Weights of a small mixture-of-experts language model, trained from scratch on English Wikipedia: 1 pick a token.
Below are experts of layer 2 (counted from 0) of a mixture-of-experts language model. Rows are named router (the router's row for the expert), gate (a neuron's input weights, with its number), up (a neuron's input weights, with its number), down (a neuron's output weights, with its number) and show model dimensions 48-95. Each number is 128 + 32 x the weight over its row's rms, rounded and kept within 0 to 255. Numbers have three digits each.
Before each expert's rows: "gets" lists some tokens that make up at least twice as much of what it gets as of all text; "comes before" lists some tokens at least twice as common just after its tokens as in all text. This comes from a sample of Wikipedia text that the model never trained on. Tokens count by the router's weight.

# expert 0
gets: "| ", "(", ", ", "; ", "0 ", "1 "
comes before: "| ", " ", "|", "0 ", "1", "2"
router:086148072165115168069113080174143130113168068131151114101111137157140115105162101129116132123234137163093127133140106117130157179096147108082126
gate51:069107157143141115159142114120124133076187120127114165145144141114130187153178175142133163164192099168142093138122166116106126082111126102166170
up51:162138098134164170149121103115109115119145162162168081124109084191106122135132157162133137103118103128037137118118166090119135200128114177107122
down51:146135104122183110120102135079110112109139190150111129153173197142128135129132176122138115151119149079129158140074114110159145151052152157151147
gate52:197042158109057196180123157117149146185148076141129119153063110133130181102139105151110120092144117094131123131105118118153107145161124153096113
up52:081119161113097144143095200118118137113137075110134119115105139171113128117124101098171135152139095129120076111080151161170131161121130134173081
down52:142151106104110106152109102087155085157186093147128157132116116014122094082219132123147160137107121102164133122166214117085136119126206126124106
gate53:113095099094115151183134131131154151164106112129108138116065068173162102091124161103158174174086076045120133113147125128139124173128110175135111
up53:173191122105086138134096122172140171169133169141112105092114139099103108118178111120082131185114156089142089166059109131092150117157121172140135
down53:152171190133084136138124166145092152146098120136135073062174097153129100101101155082098174103135123117117168119110142110152169160100161141113122
gate54:100159098069130130160114115113159164149176089109079092132171115112201105109121145133159088106156084144060112093103181123138137055137103174095110
up54:178191126151147144110136163123090104155132127127155167111127167170078119148120189092107091156150090180165134133046086112126121105134206075115182
down54:126071122114087093175143142090117114206117133138112090100106094140150157087073091161109120121120129116092132149080160097108100157231134138146086
gate55:152161184184130108114120122121110138080151139097116142107172134106084122146072135135130117131099153147126110082073120072099131119099133109106137
up55:142157199070149124122150125071107166140153130109118119099168138161072112144137127143133084148163087133130067155149073086033125151085044085109137
down55:145108162125195120167141118054064190108099138109124100140131173159102154134081124154086092145137142113089138076134163142096078108141081164081140
gate56:094115055124088112138167110110176112132106117180100144111080124081127171137152120148156137131126133126106095158096097134170121094161156177138161
up56:110106148182165166139123134138090113120113082198133124082110156138111142075118111113145158157156095113147172169162111092148112151100120096106186
down56:122134142178160148136108159158113122062153088191196129117147142130153162138147168098132061153111106132128127121203118118107178142115158119105154
gate57:122138124116138124152149111162147129121151200098096094204138106131196086123085126184180102161128090170174102129163116100107121100119142130154095
up57:113122101128142170098140177109170160142105157084102111140115125130116081147185052196120182119172141153108061194132109135115132108177080120109158
down57:081098124124083167124137177118115156211144157136111153131134139143166146128180068152095129112173153158100120081148141096109108151119181098129104
gate58:133174145130161094151129135059101119125178076207145132147142062168176124055146162156126108148132117118144139092147116129091155162118125172145128
up58:155157165092144142099141140098146144156077164135149098115066216090107145130128148155123137132134156141168147070077145159123078197125108102116117
down58:146147129126183138110101187079128150122104085132165119139105080100115128098102195109109085097107109191143165138146122119096137157105144138125084
gate59:148121152096126160054119088144120194176176126094088135162117123121097118126130170197098097167127124117128120167191166090142094155131113142106085
up59:088119162120168151092055154102126102131088164102136103185146125143154131102117132130155132039157151151073067079139186153164168167131099160123099
down59:053114073165076143166106126156129186160136131116089118117161144149166178135123141113145076168162088148181143135113162095095117188133134115087109
gate60:123129192119124142157132107100099179092143074161132088107172107157078156155104072116138129132105093133069110125153126101150124143133115130137144
up60:128099170169156158118131132115098173092149058110149086161085114144072154164138059171144115174142157175116132103165142150107159132084153169118131
down60:132088184182114140058094193167119129102115141129144134139162114119105114134131146163104164149151107169151141116160146099136063080130097103171171
gate61:110137093126119134133105150137121080069071094121159185179116195126121051147094133131200169165148172144130145074124146136160106090170169109118104
up61:107196142125106138065104119188135047086135145112146157105091150130097176124112136100099106120127152155147122127134168077153129090174103153034124
down61:147169120090105123102154095092141097182180104125135132117156132088086167059043197155060121115132096178139147128154150112078119150128179094150094
gate62:198099113083122095134184152098125070102152119148121120133090151143108121098125175145169108094121173148166145167099104114113162155125180139144162
up62:134084141096086144166081155116133045145150157153088125138145155076079129168153071144137111143108168080129159135084131146090111108152161141157147
down62:111052160125121087154158109119159108111136174108080160105136157132164114171167179125154064117098125181101125092111102078119188133138157102140153
gate63:108181152103123171153134185166104159117084111121147179086105164141121106150090147134102175129076135165152064160066161152147184120114138074079124
up63:159102096141128090085109098144182073186145103124098102177127127154103146160118157118141099112099109116089175094114112171121096090173125122136162
down63:134113131113148115089192107095164173083134089108080111131068138150129155055183095117071126143105116164156122085150161098192148138187140099147157
gate64:205124068086135107132138096142098059110146124156148109098127170109109146088141130173093127115147197086168130146150122176129148127143153156177113
up64:110099115135157122171109077132120099145106165072154119178131119133173166124126066112181129096143108115125197164144080101085148131183109140097167
down64:180129114120103126070155119071141088098098169077169145129143133137143098182115116173115161119191134110135102130160132168111145120083068109182099
gate65:148190093155133130114134141115122172121136111085138120104205100124157157163149122153187128161126069176134066163143118148096171138140134052137092
up65:175190104170069120097173095104084129115098104086144074143129086136167130178175137172111112141125097150123061109115115122145159156140184117102128
down65:138095129100131142111126100192097167163142141153091105090097106137134099166100186158122104084125115117113091117130104121149140115063140132115179
gate66:142149119121113125120089108150163096119134144105108112116124090095139091094147108210181161128060165113127081099137130106108061111135165107127164
up66:125154128116097082115077127113135110126192151109148101153087148145105122130167150171130138095115174081109127111126152087136136111130141179120144
down66:095141129222127106137128180180148103160141129181087139161122136133126089154161125177156144090117139120101155074127162138100177144146114141126139
gate67:132149124146074114164114093118104116145110125144100102114107083115116110097108137167122098112136181119172154081106157179157123121120173089081123
up67:204132063113120151098103182122120070081127127156160128103115151159087159129103128127133107116099083107117142154155174105132183140142137103166074
down67:108142136134051077130095081063137130109150139186116148138120075149124154145097184131086105096159130124154135121101186109099089126119173128148139
gate68:123153116118099135087073104131101159178082082075104154169121118126137118130127110082129126114140144096173080140167150155132126155090094163087134
up68:144142123068118115099158134092156105130134131113138085106130115124154152184113087204128113068074131095088145095153120132074090108144152129060119
down68:173070145150167118123087105127126069124074111110160129148099089068097080123127138133129141163121066123131159122161142119155080115156116187163206
gate69:096131093172098095200148139111177116174138117121120099124134126092118164089162159141134118151078130148143146132077146169143136150153085198147089
up69:132130123148181140084111097087128145122055156149158145095114106109108095104127164127092111097129109073107104114123202121165082142162113096142078
down69:134078154140122184146112130160138157082147108159103090173138119190161113094145128190131105150111136137072112119075153127069102116145127149107150
gate70:158140207101139139158110122124089089158135127124110112143142182175153150151139153160120144074103077120107160113080152167111144158141158197148061
up70:165159132141118081148106133111107163172123140219111138176158098148148138038122123158109076077149152194143132162098136117072118108129093129107136
down70:101131077127166122119110121144170198148131149191130102138151086143111144107159089081105102110094192189109088154161124139088101090111162144079069
gate71:122133140178085167163130066149104120137153127112125089096106115195108157170116080097082094175148130151123134142199129094132171111137158146147187
up71:106145108133127137095196228110139121118053116116117173146122150103112122124137172181134101120110145086148179136068125171094051123111121145118109
down71:085127134095133133155090127090148133144139146145121101137147088146203120114086108117150108125187113072117108177126107099129205126123089164097165

# expert 5
gets: "of ", "in ", "to ", ". ", ", ", "for "
comes before: "the ", "a ", "The ", "his ", "In ", "be "
router:117094093102063164060105103157092129149133075142136125165093179172110132119138129111118058158151131121135169155092056157191137136073081097073152
gate51:082128087128158159156161113083081138141042176155169149069120113128090133095106121142119164071149135120129115133177114153088089153133158073137160
up51:186164138168122134079127090135133108158173124100120110170167109164097124131133171054109158164102115183099163120087154140123148178041107177151103
down51:091144109133136098148150064148120108112084152070065115143177152176123097118142142099112124177121178137155083144054107141121082167152178070129137
gate52:150154101121056088126128148160115122167148182202176089075119105149105100124091147142105146077116131050160136151093147177082155170132149125150120
up52:111128204110135196082146161139139105066117114160141140085142141192171092092107068155142122148064103119107114116118119104121098111149106158060129
down52:188106123191114135131088166174126113164189126079122089153103136067162163091110209162103149165136107128122127082142114112117132159073114093125103
gate53:118080155140087117058151127145136145146139182128174102178162150119181138148108091106139154158098108110115086086093081169097054102130157150180157
up53:131133113109183059134110154169193103136131051185106095103160105097121108129113171108114188120107104087153111142069052157122056145123168123106152
down53:126090165105157135127146107173082194114118115195139141081074126114117085160135065073116154126148170054132123056136157157169099113097129107159146
gate54:159140147066129087119128120114085164116086175183140157135146121141119164114189196141161122159145160142123105081118147185131173088126129161098117
up54:207134132138113113145124153151104133142153090114147134133138171121152107165097078057117150153110109112165090175141096116076137105105092138091166
down54:093163103132150190107130112064131089117101153089131103139093096093097097095093163083190121173147063175120129183102134129128107097115132165127150
gate55:173162101161157121091070136088154126138089112086129171091092181102095109134150119160221127128128162121169147123133052121135116105175128156122140
up55:090121121177098092181146147127076097175158113092146107141135116161142088112077192102085128085136179123116090103094099137146102191145136102105147
down55:150224124165136190161120108114124106106154129114094102138117103109109146126129145158168097114169067123160106131103101099145132139124160107126102
gate56:127121160131146138128120111148123037143070156150136088137165141072131071088172134080118197173139118100113118135205122159142104146113145105160133
up56:105165115188139131142127111115100124118171147164084099060086165178166146088103120104185080135197080090123140038102108123129122108155186167114115
down56:159113122098120162128094155128169078093122122139097113072180122154105181132151105092101162097177088092119118106128107149123129171165147113113129
gate57:148149087092137110143148129123150146112058104137128141163158117128141068178207159116135126111116192128112076078089133121076151092145114118148161
up57:116165174122081125117145066118097141154172149110136098122102112147142133142094145140114112131187087035152132027145144083108094145111152158114111
down57:172148138091100129126182149124140148154139081187083079098141089143108140118135143092103163203053138107149116076167143155121133138117152123180112
gate58:161152053084136089116157118185151126105145157112140111122087140183163096063176081077153126125147162100121123080154148130113153103138122157148113
up58:124111132117105161057164179133195117146168127173192133103122159126085094096077153165157118091051117147103147129129127107150122119103167115096123
down58:132092122108074168154130069073123066157100168110104129038147139133175112105175153151108134152111109147148102105134147118125133114200153159127168
gate59:136155137188128191142120097070126173118097073107150149130160186134089118124131081134095141140100148108125109103124169151130210066110156121141136
up59:104114103146144094142129117097104104105103104106146156117212122175093056150185144180085130098095132117103020124096148122106138105163089115117142
down59:163099132136176116135106150197138132163135123152143184133114117168088069157128171116158157091106068101124121120124159161088099124156181160155191
gate60:132152146092116100117126131141164112137113108136164118103129122108121148091122110020103079087126113084099101112099095170127096134143073183166074
up60:128123105186163134168143162138179075092120111134082098148127099170061174139108120122130141142127106120144126090128137058111167092085160124108141
down60:129103129150128146154139104126150130213133153120064113171139107128116087154145142113145092166118156098116139141070110146153160122176146086130136
gate61:111098143118042173146098149113119119128093160157149134071088114175110173138097098101122133058110183158079102074145127159123114147155162139090088
up61:102121122084096213132163097100092194126139079133137125108107090102079121098105147158110100116165116107137093130170011100157089149104149119101137
down61:139139113136075072164171119119100085098213128146136119097121110155102164123165128207080101113112118150130119108201190095125089102132147186121153
gate62:106186129156141111116101121150134134146111077105115101116150214134150149181112199139130119177087143155145138117080164120131140110135145128116186
up62:148140129126109166135127088162150139185132186134154109154039089163162121104108102162179172088136141090117102115152128184105141118158105186180110
down62:151141103112052154136086155108079151131108138101068099152166119124114201164125105095169162147103064118133110104119135109167124092111170087110205
gate63:173130124130153133139160035128210156121155144118115055123128137121128144156070162124188132080170123151185140092125145132148168109179159170105135
up63:174114146124161121118120077131189131092161090098136108135142159112112124097117151083081113090199170152149159107104087061163100059181140134041111
down63:150045170139121126150105120142137140126136163169167094133094166156143152187177116099164162094096146110137118136154165145122131118085095123122161
gate64:100124092159129116124149117136198149147122123194076111119183098167176197100106172097137143183122158180104138163184105195104076127151153122178118
up64:126142109201146154153148151144156162087113181160120144147128090138108122139081153078130128107150121149097171097193106178094135158118127157168104
down64:134153105118121125168117163158146192114128164104170122109131133171138091162143165179151121113155109125138054157187091157094174194084149131107128
gate65:103118118084109090180134115151087103112120148181110126125132132119088166081129146164071092116107100096190159127135052154144150160131127141083146
up65:056145110134173102086065137095115173087161081132135128119142143156091110111130158120086083133103144091142110160104142139122136145127154132163123
down65:121193118148148152170090163136118153085130095151128079140090142083112111152169137105106107170091134164159161145143069124076120063124165186090108
gate66:161097121093190103179163167081204119194142160106145089168152128094129097128120125049124127117153147093090134144117036100086120145187106125121098
up66:164173084113175116204148121099167147135154128121133113172176110058144152103081138068080134107130171106103127099101096096098087155151184100131118
down66:131034199132136133119166136116131140184147129157116111183129100147184121045106137096162117133130205161109125249149081120120158130137110106124131
gate67:135092114131117128151145147113107184075155142139162116142165096130157157117118118135219130109118179073163136095181094165138077085071114173102133
up67:143118120189146156147136099123086133108133095165107155135176120108166154116186129163170089144124161149138140106201118142155065161199079128149127
down67:125149093141104241109128160115087109141080110095146145108156098139100211116111114146126096084142124179082076108096151106169159124163179127139103
gate68:132138130170109110160097143147130146119074099119132147083110135145091104137145124137094133109060116151192151154154134172102129131138142168131127
up68:119089096148105148095136102138152077144150113120115202116104107144092189133088118127096207140127150148144177171080117103185143129130178147170115
down68:150076135076109091073126133115097110084094165123121135117114104167152105109112112115101145122128133184079149171142127139171123076131143115193120
gate69:126146135148107055027170103155164144125154148110213090080148131154213154096102161170137178198099102140131154097130098150087153145098095139101163
up69:115131075112122118107133119125167115179122131121165163149115163103074095121175113163098140048170126069112079167101139166169111175149070118176109
down69:149091091135123085148151120125118163163173128049069095085107152130106146142180126103108108150097048059114142143098128135192084127086153164139092
gate70:140139097085126169171191111107136109226087106170142108127142110075100116136080143148112144108134183109133121068116125118100127107096091068092186
up70:179106093110178153117113182154111175153120180111100146083091130117092137175154106166144111172110182150158139173090148108145105096162129140148130
down70:135132120116129109150094146139089129114130140089122147136128125187159084162149120129092085101164138059117133127124149118183087144153144114128121
gate71:106114145162154111097118167078097167163148173150117139114169139101104137099176094101037163173157160088151140131094157129061195158154128111087082
up71:177163143124113082143161102130098087130145102172167056151091124149120145138063125103141113156101097151142118125158143054110076120130090120093132
down71:083091087130115133158137133128144095128108125089094127150143123091119098156103119104162150181191111079098153110187114115116114107149145185116199

# expert 3
gets: ".", "s", "er", "al", "e", "d"
comes before: ", ", "\n\n", ". ", ".", "s ", "-"
router:162120138100120141143154066142086176127173120146169093156163151140120126113131113113084116151161121111163096119148082174167118184115112080041123
gate51:187162130101118105095125048165050098141178147153149097134151133119120163142103144165099139104136150173141108119144104098106141149122115131094103
up51:107079081142098117146114154113129182156062118148131133142114117095157154074170105106152159160152161122116172166211094184146113148152134093148131
down51:194147143148080132174111134124166125126166120159078125125066173199137121106145073054111086155103154124111168130103119122149121147110139105153144
gate52:099150083121138167152226128097110123158094130142152144062121140139130081128132140156103121126149097153150128131170124134086162113122142086104141
up52:155134167130117162174119125147136089080082139173160137131135193085083142175085102106108178119161129135170120135087134097074124177157086120131186
down52:124197167134128143121151079133116069143072171155114101146210152155132160143063127167139103100158104140173105146089108127107080145134137080151166
gate53:084059131132106098118112121150093116095155128133090180119119155129132132089140121177090118127163166124144161095122102175097119151154097128186142
up53:108129121109113115089202066073143113079157177108133131147117129129144114181131083085113130107118156073177183125106113192102127133145123181075188
down53:114138174148143149140128151092167111125103092136187102098077114186136146177153104084132137134132120172168126179140153070128140162166100240103117
gate54:159139122100123123191101119142117140120140093172116072101123133129098165071143105138125202076155100170180162159124123122106184168158119105104085
up54:079116136137108112116113067132119107126126119101090162093147138159113171070092115141056143160078162156118147187081129062085119007091073141132150
down54:130151107163141103187109186081114133156069184103075110130112086112150102129131068056113111089106136155095131135103110160166080143117157131081131
gate55:174125097186147059101102194132120139087144128149078142147162182098122108121185078126147131154124151129095142126155111102177136090153144146144071
up55:195146148200138131141124152154137083157149128157091167162111106138096112131082141095120091106152165127072164113095123147230075084161117093091160
down55:201163130184093136114145162159109119079150128158083126111112110112104039152152174066140108136158139140121147147103141158183126097166130041099125
gate56:188095113144116180121103088094151140107182092145146147166174095140111102124134119076149090106144128126123115121152190123126151090149153162092069
up56:147107151114074101093128084140132163147108176098159142103063111106136116185162164109112066122099093128111146107115118170098126095137142131148173
down56:174138037158083109103167116128102169124132121099103135123147205139151130136180094119123108145144089096109086093120094129189156098102124133109129
gate57:169159107101107120133163092125111132170115127086177139181100155089140131119059157134134121069149088115146136114134153100134088095136123140122164
up57:149121243125117159121093137106137149122177134101114123108139103161111153145121104091117059156119090093115163140169102152137116054133116032126141
down57:134139099068142107122119110096099180079163141193158110153176087138128088079138100123091093131116123126070102098040111096160165081104100139151174
gate58:152130094118119097162125150068133152104069116169147060132113160107166096108129048168088146112144104110195131120106172155133200199125214145126156
up58:120131124158202072082188162071137115188100143163179097105106094116131119102081071099105189160151119167108141165108167172119126115200177121112142
down58:178126212095174109116146147135154118164167155139155132121155124139114137137102145150071189210093149175101075107101098145103120047165119114124119
gate59:125163160102150121145098133119127191151204126143107159165114140168111122138119120107134155171116127087130116133095121132124112139137116095119127
up59:119207151136184110151127189141132129093109124099106130121132093135075120153130100140103126155142151157140090191117150134180119079144099095116131
down59:087186110148178140167138139160180136175119095187185124129113141150087187104109179112122174122123115102154093126110101171160096131114142132106114
gate60:154158116137094161137160132129140157129117148102160085085157101162114133098138111179171198122179180106155116099149099122149121073084116160082194
up60:102096106129110132139191128081100109186100126083145129134082098133191161100162149060082113154056107102121172169184101123198147144158118154169125
down60:157145100128173143182136104106091096164169160098164143113146149078130129162138133059128110132138088020185162109188116149134133199150112156114087
gate61:193072088121067135119133096094148127162162094097111095148158142125147125111138147143142142117189122131107145073158091203155158154144152154143127
up61:081118101158096140128135098162125108188145131127129101188106212132176161142157134170110123137142121120189138048154146034126164163128083126091131
down61:143125155066176133171105167130100084147128133111226171081118155087089095134072122099112087170111082124156161169139107135125118150113189208104099
gate62:115154126098089186101111148142090147126081172157124094084107137115171161100112178146157165125067163098107122128100123124135133177135179158038112
up62:134191124149129119169162085178136142072134158104194151177113116058061149081121159117065171131139150176084126185083072100116136136150138122173117
down62:121125119113130075081156169190111133156142089145111162168099125089149137026127147157136090152144081138087089159126099056146118113086116054198160
gate63:157098116103209110050154169132167096139138139142108099162099101096094145155153149200118190081141130127118073147080097148120097104098100171161063
up63:146116124131157157082140107146091111108152125143145140069132146151086082095189106197130116152104134114100064142105149163133145093171150135129105
down63:139163130080135153156161153118073129060065125167147156109112178109118171157068161130113128185097127123133139088157161177165112081187172113120150
gate64:173130159060109140146124074165107126144221084089158147075164148139150113163104098133124079109103077151192195101135147128126131153187135152100144
up64:108179171117051075089112119175141142099199163129170165118119159162134104153167134086141080111110123080168170104119198144109141096100123180130110
down64:120123179115053130196188158112125121115147152125134191164168157077102115138137152164088152125091068179127124127112174167071139078143084177146116
gate65:156098166157160124091124154085133140061124179138131115155143146119120157165129209152182126127164116137134158119123087180115129231178136094156134
up65:129137151106140135158136165136133158120158124144127160134186084131176106132076110096170128172084149091107184170178173067120064150151100096109155
down65:163129136173138095075130116115120155099058191149157117147061133085103189138100166121103142138128120202170120179172056158105176170084139159087098
gate66:100151168126151133131179125093112146098121131141096085068143103135117111126105162132098134169122109141062127210162142201162184134125123114129098
up66:130142136087092159216087172096109153138118120133131118120086083198114132183157121109159140103083108161086119131141141155180140096113141122155085
down66:112170140109088160111102128083164094060045145123132158190181120124137136133113114158118127098107107152147114097118092171174122115179114119145151
gate67:160097170118095129104143143150122153152137146121130143130164104071145149152154107146178127105180115071146100140097198139070157110107115197184174
up67:150109121125109157144174177158133143103133147105083182143136150118106139094116105164104105098136094133115153150126078112120132093090119107085118
down67:100201152117139161168122151179144139145123142139131167138109066127090103103126080143103151137072146116124152137129075116205124085108114100128134
gate68:153074175062151125094134105123093143108091150129089130090128145178167089134083111116102122112200123188111130124129100200109115098139109160121142
up68:127083095161072148160117151122118134123096153215148144162119176121148142130127079136181132083139093174090108134159157176099181119108107144170117
down68:148119155064119166107081123122111081130155132086147171140123183115133125154055114138144078107173117133148124143071088124098172152127093100124068
gate69:174100119178115116176184116130162173150174073124120132095143134182095142187051123098096189152161118129119108086128185074106097136097129126149137
up69:157154063135140111144181124150108152055102147095120200125119091090089162161066137137104146243116143129083105092118161114170142114127149078120127
down69:082172129104115145097164165150163114136109155166127157155162056104140077130090143114130075108103091147161115132165128110141175143118077089094098
gate70:118116116135163173149152116089090113104150138093153110156112104184148085092103134106110145110111164154085089145093145131130119190115152162114122
up70:125148154115172146069167143130163143129100150090144187150152116170113140103173069090121109109141191141067123133146140157094175120120137082074113
down70:120132139128180095142148175171146150124102160136102193077115097178127105086112134185142174132164136078109135130110077115108148116077128160135147
gate71:124109078112059146130125133153120177167106166171140129165149149153142217152145098132128128169098160145108123086141104158119129102106155075116098
up71:161159158143175147101170171123172138113191110181112143084122137088075138115058119154110129116156164112124176165132120154157135109110128139138084
down71:114171108076105118185105156103139074104144178056132093101151108102191155066079139138148153152157097134101150137144162148181125118134164162120113

# expert 7
gets: ": ", "0", "2", "1", "3", "5"
comes before: ".", ", ", "–", ") ", ",", ")"
router:132115107093081206126091095139112144122138117077103059184115107168115167096171131097168159178179109167083081076102083093132124118110087124118119
gate9:056201106130157142131116155146119134215161128142138160134125126096132081121185127153086156138068090141114083095168112131098090078134148119122115
up9:202149158146154123102171125092103155101126101154126127112131177124139134183085115112193142117154106148114155116136175133105086143085060049188138
down9:157191167130141127099138104120117175094115171137107147175135127192114136113129164154157137096158131225157080129087183142154095135106109089153126
gate10:097106100117169156109121124113103104075110177166188131139137119141115118107142121104131159188082107098137145081153090170164117111159099117152104
up10:126112109104098111053100105122143157136122145147179137152139101103125162163131126115159087170054140115108110096120097138092064129172123080144106
down10:148135118144093144180142121114120079159108165126137124081086182128144104161108124135077132181077120127157138124153110114200106106097115139141099
gate11:152136130116097126135057130132162115119099174063142123129112112117155099156169152171119146177124152221150141122137054147067075095139147130168124
up11:115108130089131098149084151105184126150107137156160124100110083177098109148101155164139120186158154137113123143111122163071073099166152151123149
down11:155107199160106118149132126159128115171126182164127138140161098146096124146129135117144109142100110175087183103102152174102176125159086129179113
gate12:144158072123067157141163146141142103101111064125095142113137051065137075136101119163124150134162134086123139162074154112173109058135107156090101
up12:092152137094112056153175108064152135091094121117156150152090184077105071126141125132158034108134069114100108144120123127086090143159123116134153
down12:191066139139140093090113097119129100095137146090173137088129186109108112148093115075117107107158161107116132135111148145180160184114148091133155
gate13:099167108102140155130167127064120124101131141123171089146116149118106096064147122130165094100084148113133163109122057137125100135160076117183133
up13:106131097054130137054122108123170123138060152154054169098139124082062193185132132086120101089111090145099096088112130150085144120135124160173122
down13:138133132140093173100151156090088102150078095104154150132139153164129115081143210156151139145134096117117047138127095082119138195161126113109182
gate14:149107166146109149134098163140117149149136104132122117125105109138080116132140137106193110121118080158145164133141104175146133134147131103151086
up14:115143142102104109096098112089175087185136111138119176091144164131143152126156136115110113116137132037114173162182171114180110138131147099082128
down14:156084102202129138115156125110185113080138097115121124157120079154154102121164089115153106097108209120093118105119159093163141126196064145161192
gate15:093174156123137169130084143111153144097086085126109185137109137083151112095103126078122174111228146114112109113049130164111104132176097150145167
up15:115121125136042116105159135153092104113124137147197153123098079097120214111092129142113104123129108142158166122153130142128093094149095159107086
down15:149147187126206135151130155117089115096139140129171079157067174113088141111102111139109108191098129147155104107098165104078121083176127140130105
gate16:132113165120147145130150109139148078158143137129157120205133131179100100093081165127109132074082106119144162168082126132073121081144117216104118
up16:167137071138109143165132054151123097095114097155136126102189127101102117144130082114102120059084100165157100176190105063124143107113104085119122
down16:091173118086141167173101134110093138187176102177085164181104101172138110138161161117079175111136089152136134106164133083078116132130183178108135
gate17:127113150131107132117140114101072133111104140120120085122107145132164113072161124095154106154101129083070109120078119131130193107174149099165145
up17:098100105127178152156136158089104103097154106177150123135139115140125106142126106118095159152111102144118131116152104072118163099129127064109192
down17:111168077119137190108161224177124149104142113130129155188160180110101132132135117168099131110158136128133140128140143121141112147097087123105091
gate18:139096143078123145117072139136116124120137131119123128058101157119130103135117098049131114152151140141149130139153151126086138140181101148140060
up18:197166131119135134131123088136092142069125133106123185189119113141210171189121144166100196136110128159100174108074152130124122120120109099106164
down18:168120144096129181119178154093147155119112071142113142140120074147137135118175130137182093083098084135133144109191146106094151125066179100132187
gate19:167107082199158068138143129130109115131066181086120107152120086131142155152098139134088165141124084114076163105123083135143165173149131098083116
up19:113173181085168155073105131063160123129153101155118143093140189139117070146125139157155143135094148170134171186119125100180139125154155170079078
down19:092046090193112118124155126162098166174117120098106150130091134073153160084134071056124145107169097097101115126178123107138122149117187105143084
gate20:166105112135119085153120141150095119125166102145118106100177113130125145166134110087164147103197133136087140109073149014146120135131121087148126
up20:214105096155111117114112156125113123180114092167156136098153160178087085107106168112101119149127138161138143114156125215140176089137159107181094
down20:097013080156126126116220117094058103109134115140142100121060175143100105155119135158128117147140107130119153128148112124108135131138126064171156
gate21:150151121120135143136154095156164096124143144173144112172113070113044100173108168097181108118158097140140105174159173130145152192072117169084111
up21:132098129137123150145137117132063120117072095137163135143165158135182094153083097152114098151133111171124081099157091165106147134176107105118070
down21:129035142166145142086092153132142174124104176091125126097111128099158156048084075105126110156063111179160120112122134134155165128162141127128138
gate22:117157170112124168128172154091093094094100106155118100112145124157155110167162144096110123202138190133116145176160094175167098151115135086118109
up22:114154135119072170113104123132160120070139103116139160132090123124138142135174090123126109126111176145081123110074101114124144140161142116078130
down22:164141089096155097145173108157081123172140123167169118079174166118097208166111130134156082086123085121171092157133140127056120172116163149167217
gate23:134075128089164120101117123131108076133104156133188109146137136135066132081153109144120145135109062157158164121143102108155111166174134165160102
up23:185169165094123110128067143176201106168179096095130113173155091149099106175113141091138112117089142151108160106117170182108150105150108132105076
down23:147126079189111134172086123085114102155125116116150105105160137134138132169138119111084076084158063105122127097101158134099138190134152096126098
gate24:079075180140128149125160109143160125114075068058074132173122170100108131138134169090147157124136064116180142152098106177149154126158160082107174
up24:164074105141114090069110120147140122112075081135148187136111128142148141105141062168134124162148143125135068099083124152179155119091084159196080
down24:159191078130104169116081098147116104162153173168146146110159170053165108109111093141170118089132147115081133147177158174142128097157113137152116
gate25:171126139112110109116176109115071132121171084154164147165163177152126149082174120101137075129083099136160113104160101139121119109096133071128127
up25:126209104135108148127143156134106139195110168175062129107149129181138131153149121105086120110155099158153109131185159122173087163178179110086057
down25:080185180118168125131115168108091104190126096156184125130149076117149071148143167163129132098178118145114111151117148186076199125104178075112137
gate26:124113153152173082105163119121081099115170134111145081090154098142155136186080084139178156137185208159080161109109089044094121141166071113105158
up26:111114098094160183143147129113154121061119041101151134140132126132131148143101131051146156085158117146114093107180148127132153086180163120133163
down26:101141144141161148133139118103127121059136107119161151099080142157108144155176080111130139102157138123125127086178146127098137135100161117092099
gate27:159056069136144148127148185120163148130130157099142175157153141076062191129116136096102182109182184139111144115130094132093144113145156133201080
up27:086057089160107064152146180105125105134133189108180146119075131142149175140056130097096169116143099150108107043118147127119138102127113103128127
down27:183134157132134202121085146141155108082102184104146131150168159063077163115119181122139148128109160128076147185071088159164136112149137163129140
gate28:191161130077094100086127090091107093124165145064187118111166151127115109091161142125140153097092104124085116182105130128086082162148124164131109
up28:116206095135176131092130122133134110125170164196113127121105132178152103121069162131143130084092116081130112118103105077116176138106130133100027
down28:150139080144143136082169128143063160145140114111114174145163153135080095228119146129115108074128161102158169153082118118167166127103138103091163
gate29:160150112126122174104125171087112101139121101119146084081167155085093184113139113187122128127100134138091127086124113067104109108114124181113101
up29:114146098143100092159093139172137130138137151134103161072084156123110133176118094156136096134137131150137092073098145027158177177068179137129162
down29:113166123109102149168116162152085106132139095122043120100114178081136087122071153132134135081158144117152089142152149101155138157190121167150123